Weights of a small mixture-of-experts language model, trained from scratch on English Wikipedia.
Size: width 192, vocabulary 32768.
Experts: 480 ReGLU neurons an expert, a softmax router.
Training: a variant of SOAP for the experts, 439M tokens.
Below are experts of layer 5 (counted from 0) of a mixture-of-experts language model. Rows are named router (the router's row for the expert) and show model dimensions 0-191. Each number is 500 + 50 x the weight over its row's rms, rounded and kept within 0 to 999. Numbers have three digits each.
After each expert's rows: a language model's description of what the expert responds to; "comes before" lists some tokens at least twice as common just after its tokens as in all text. This comes from a sample of Wikipedia text that the model never trained on. Tokens count by the router's weight.

# expert 22
router:530483529476593451464548408510493627459500574441475430512552493466558467538497525555489577466620542553473436502557505606447450470458430477503545558575427490476592541464488531462514501526524469497491552483534507448467444540506618546438502516509514520549482543524428491559584409494412503547400554433572525495493407620453504506516524490435427511444468418484526602543529569475547542545528428514531504466539473492505460514563561568518465522506458517556523475432398589547485537529524505568452484463603387504536493486376446469530501498538554498517544444579469456481460470443487451437
What it handles: Infobox field separators. Colons, line breaks, commas and pipes ending field labels or values in infobox lists, e.g. District:, Class:, Born: line.
comes before: "-", " ", " United", " New", " Animalia", " UTC"

# expert 29
router:460518388494383413539521500498466418489523473506546474506504420586472515481595493495549493502500538468520616552441542503527554603451481498572523489554517477507512431480613530526527477515536579555561460476485518438535483325431504536546447514512508483408537548459492533500572573516455528561487427482489574374499589541509547523508516523497508550542424492441508512495513464573429542491514498427467480401429523526569506455492454548531578495496511403501533475552545468444551485496558480489552487425419504491454557428565568639503468533451550515522548484487561462552503652518478526526
What it handles: Sentence subjects. Subjects opening a clause before the verb: he, she, and surnames or nouns in biographies, e.g. Banks returned, the community was named.
comes before: " was", "'s", " is", " were", " had", " has"

# expert 27
router:442553525513476525444492460489478645465509442424478443587528468509451500508615571485455420552550459480455553512468510578531529487506525506525549554531498475523515534491444547476424609512506491557480519608563525511476523523518522474396522488445522490457516436496430556544472430500516530551488548456474439472466473550487374494535464498426466515559399553488555506472547431516522599512607530454452497469543563434530455481517500449535477529411440495514506522448622596547516483376620485418565471409576411488508485534444530527497499473450510450485467484488477492490518463401642543428
What it handles: List and table markers. Line-initial list dashes, bullets and table pipes starting rows or cells, as in "- Producer:", "| Slovakia", "- •".
comes before: " ", " •", " \"", " The", " Country", " Born"

# expert 4
router:450497523581469591527433486575402487540438416490550498526516564552588517581459528530384560466461488553438524550585499516428384500524567516543562515501527482474481483465505500471457478564485539576456446524545549436492430456478506607488542491542434463579457521445553527499449490509638616473479552516548520580489448580507332536549388481528622518551419464497529578505469433526556507480511493534531456513396436452476457555468488467471505550497438486516448521485495582523601570523510571425486464469564529428495531498511501499523541504568511516538580497494483502481490455457439504483
What it handles: Prepositions and conjunctions. Prepositions and clause-linking words after a noun or comma, especially as, with, by, including, where, when, e.g. "such as", "known as".
comes before: " the", " a", " well", " an", " \"", " he"

# expert 23
router:428497545558386570421452447497478561530519449474521471500462482428541492537506559562415490455505514586558626554572566523573522457506504566514563456503454550536474467559524526429467493492455525576473496489450478526455510448481524501521472537457477459508488598520483482502456450467512388445494486517520595510521521515477330479490591447477522523571413444469452481502549588536560465572518434591494540430513442551492604522435499505473427473488454533465456439524538561437486503494575550478498480601414495472483501459539461472521575508547483559591441465464440532321420525470476464528
What it handles: Prepositions and infinitive to. Prepositions and infinitive to linking phrases, e.g. decide to play, winner of, returned from, plus modals would, could, should.
comes before: " the", " be", " a", " his", " have", " their"

# expert 20
router:469496467516506404505478500505561543522471490416468518491454478411490450459510508480447477468528512570475490593468543468494411605480363554444538495545530503464443473490566545516444464588526597401528592503480477486502428475452440495483501477421545556457453558451443547459483497539580562553481515533440571485389559528469461507567441494522565424463549551506565527618558555522491464532496490619479469500383444453497499425476469467463535507512598441517595411485475548447612484505517506493409490435529532526521460402470456495548558530510487543479518564471432506380593461503483462457
What it handles: Main verbs after subjects. Finite verbs, mostly was, is, were, has, right after the subject of a clause, e.g. the tower is, it was, chaired.
comes before: " a", " to", " in", " the", " been", " not"

# expert 21
router:569461590384593436457543466484486497393513540582549535465502553578439463484534492403544441492536421452458587455593414498506427484491578514517416421432473456541502452463447373537531434489475412504574532586441426463472476592555511585529537572493499475461464506505524478475478556511492456429474489451524459439468468509500532497459488515493495536570555518583485474458469491449492544560398472462542534435518590543412527497554447551521416488500452544462520448518470535398456495478503563493476456471472510474457493528472442590534646464551398505422479471511514466468505478475544423520
What it handles: Digits in codes, coordinates. Number pieces inside coordinates, postal and area codes, ISBNs, catalog numbers and times, such as 42°, 68372, 1:29.
comes before: ".", " |", "0", "′", "°", "8"

# expert 25
router:509468569579561466536452452440482479455481508469462584591507516485535431518421510485520564453602521534531476452458372534434490650496494440415542519418572511414517514391520530459533531384585573472576475551471501509555447574452523490531478492556524537617518449513512406527607515550487551574448451459512484444516484519562494463457494526455527453455488536487424485460472435496493493429422560471550544496556519407500559487484491473539513526444507576523525396478554515563481509517463458539478503465523420563374435438519524476572505477403493528530518429567491506534487601492455513543
What it handles: Article lead punctuation. Tokens opening a biography or species lead: "born", parentheses, commas and semicolons after native-script names, birth years, "incumbent", "disambiguation".
comes before: ")", "),", ")\n", "born", ")\n\n", "–"

# expert 1
router:475490465585418516531484524471493582512467452562587488415463468454521577511467446481537549489436508526470539484520596483454560486414395384495432422469419586488441372413481411577597510604481447498574518480493445533523547435502470549431500497492531470565569600492543460462464529485487463536480449490476533534490507499516587518533486535494556439612418468418491557536472433499451551459529533581494463465494497553448418464503433505549536497440500415464510616487457546402538522537442529576579473495443505489457579488499522471532387520496479546522551553507452516535512505482560574534
What it handles: Pronouns and table pipes. Pronouns and demonstratives starting a clause, such as this, it, there, who, which; also pipe separators inside sports and election tables.
comes before: " ", " was", " is", " are", " —", " +"

# expert 28
router:521450442444462504366509520412522485480562578434486450496545505419470481428529477545457492568636568580463537425526497477504436449482528517439526546551390474507491558506429498485522572514504504471512484490417525443518502506497471399322425511526495548549492444584493531483494498411548477520565427493516420557466519430496521507532472545524603534518481401466482501476478389537514458490489484570512535406492403509528471529431543523487401483529532528540494455499572511476492418552507609512565605598498426546522491514535468510509582478469463473521397481523401530528469448551482472515
What it handles: Symbols between numbers. Dashes, brackets, signs and math symbols between digits, such as score dashes 34–47, "(#", "[", degree marks, decimal points.
comes before: "1", "19", "2", "20", "0", "3"

# expert 7
router:456526438506457471512472475569511419510512464507467513451382504540462493403475513403496368563450449483524474583500555494440549500474495471499515482484405508601452504481461571555464498547522464568538561503529363548505507465480459496502469543584457443577457444532498493394457509586475457422413428503456575572576575475482568522456562521515492513424570487444504520582436524444475530502512488404407499478477434513574511637531485483555474510565517587447465470598504420434489528529516505547576449501511589456467584482522485500515520436486504527507524614470522517433510432491527463418
What it handles: Quantifiers and counts. Number words and quantifiers such as one, two, all, several, often after "at least"; also Total, Votes and % cells in results tables.
comes before: " |", " of", "%", " |\n", " years", " other"

# expert 6
router:556517447498530453513526547513478477520460427585514530402381527576461484476512436440525411434426473449528463433437583453335503436545551523503440530454502437513443461493495512507578456512476487542493506499563429523429385572401485540550499423503435395514531410507471471394432461457510474548430518463454452536489453508487519548439520504551556516537521473572425485460492504556448540461470456425557456486521544481532503485539501491498544468483548480441454615503548518480514423423412503543478431567427534579511473469483549439504592526531406448471515568518540530478534515496595489392
What it handles: Small numbers in tables. Single digits and small numbers in sports scores, standings and stat tables, especially the first digit of scores such as 1–0, 0-0.
comes before: " |", "–", ".", ";", ",", " |\n"

# expert 18
router:501554484398483512522508434451513524528506590463494505578462432492453472428547513583481594569553512487551468515483330482494522554540516521448500572580501484617528574601415459521504451465467440455601576540564516534489478547531484550553498493469480435426523460450475498529552442498493393520442479533567475457431487557498516428574449466398454463462522441515538528552543421473570556511539463613549547481488494473527572530500605528428449505468454482476442471422470449433450472455518463565533447529436413518525466473450467510555450490450424414504495534557547388484552480532505436482
What it handles: Infobox field labels. Field names and taxonomy values in infobox-style lists, such as Coordinates, Length, Population, Location, Class: Mammalia.
comes before: ":", "\n", " (", "\n\n", ")\n", " |\n"

# expert 24
router:452497509452552521517491543490521539578467543498527506534503571544510583543548493434532413563504477497524476623495450501513479605502456548446431502478514572589422442553609531400484523455506455396502502528516481488562546471476549541455458541495477525561470499496528471465477420510560417504523516528423618497533452482535591437516400597590453537533582477492497452494447457482456435539497457414470505519413375529385543503474596508497575486474518470480414561531461390479555525555475458533555477559442521463506481433453518535493479472530485598382505513539529383469563478492449532484
What it handles: Time and abstract nouns. Nouns after the, a or his, mostly time words (day, night, year, months, July) plus part, way, right.
comes before: " of", " ", ",", " to", ".", " in"

# expert 11
router:505478573493558451537507393566462488491549517506479539522513560605592475523526441535519553485585584499471482565427392492433488562554488481363484439447498483532493579492598548492493454457493528465512495505603571550484527526428560523463484495487505454470541517483488479531536553477411518523505545503535611467454502461524530550570553562415512485430546607473488543507489427620568449575435507463534535541554477457510536495645444555458473546511480453482570568504487423487461526455488444564501530401453475534571538467532526485425508568442536384407521447529533471484589555494532534556
What it handles: Role and category nouns. Head nouns naming occupation or category in biography and article openings, e.g. was an Israeli politician, Catholic prelate, species of beetle.
comes before: " of", " in", ",", "\n\n", ".", " and"

# expert 0
router:530518483470578374531511508440434478564516461508459581462505565569443519544513415461565391390439559476515532436578504431387566525530544437496406528541513493489490465596567558516493523521473429475495502475544470455449488475567441432527509496438514542440548473587541452464469491533462568413551487583486497464594457472512497524456543491502578487570516492467501484439513504513445405477495564421493471510483561465496550521422458534532527534548400540458512500572418634511503495470520392440578472408473530450421467538424580510405443473520472526499553429490540535524558496464463571465
What it handles: Year final digits. Last two digits of years after a split 19 or 20 prefix in dates, tables and lists, such as 20|13, 19|84, 18|40.
comes before: ",", " |", "–", " he", "\n", ".\n\n"

# expert 12
router:521439536522518489516575552446485458500383518587447477493469526474542585547539519470547453534468537471593559464552502440419476492473527543522417418526486512542512547496552489518525483432548518444471539508475541453561537534506539553545542514490542471498540550506504473523446498558474468553532462453491715386581462573492517456465466533587408488411504518438475487444554490579405511597546518486485493443456643533523446495436512581486518549519471552455412452560505507492486552548553408497493554529515389406537415462550501531554487461499521510446568522523544515524459556472450627513
What it handles: Place names. Names of states, countries, cities and counties, often after a comma or New/South, such as York, California, Dakota, England.
comes before: ",", " |", "\n", ".", " City", " ("

# expert 16
router:515513482495445535291564416636486512476522517579545498471536480467620510566575553472534526468494460548502488582461355516576481491486473535524511478535482535481513572536485441464442592473508488500513484484530505486465530477507549455339514456543467527434452512681467516504511493486506477480587545506496512477550414485493404444466508470491544526414503522482542560468451573533539490482578469455555522551474523515485476510533516514418470495481626471629505532551554501567526502522508494454479608516484415546533487505488527501468502524420391524427506569497512491467437496537554510467
What it handles: Space before numbers. Bare space tokens in table cells and before years or numbers, as in "in 1876" or "| 0 |".
comes before: "20", "19", "18", "1", "2", "3"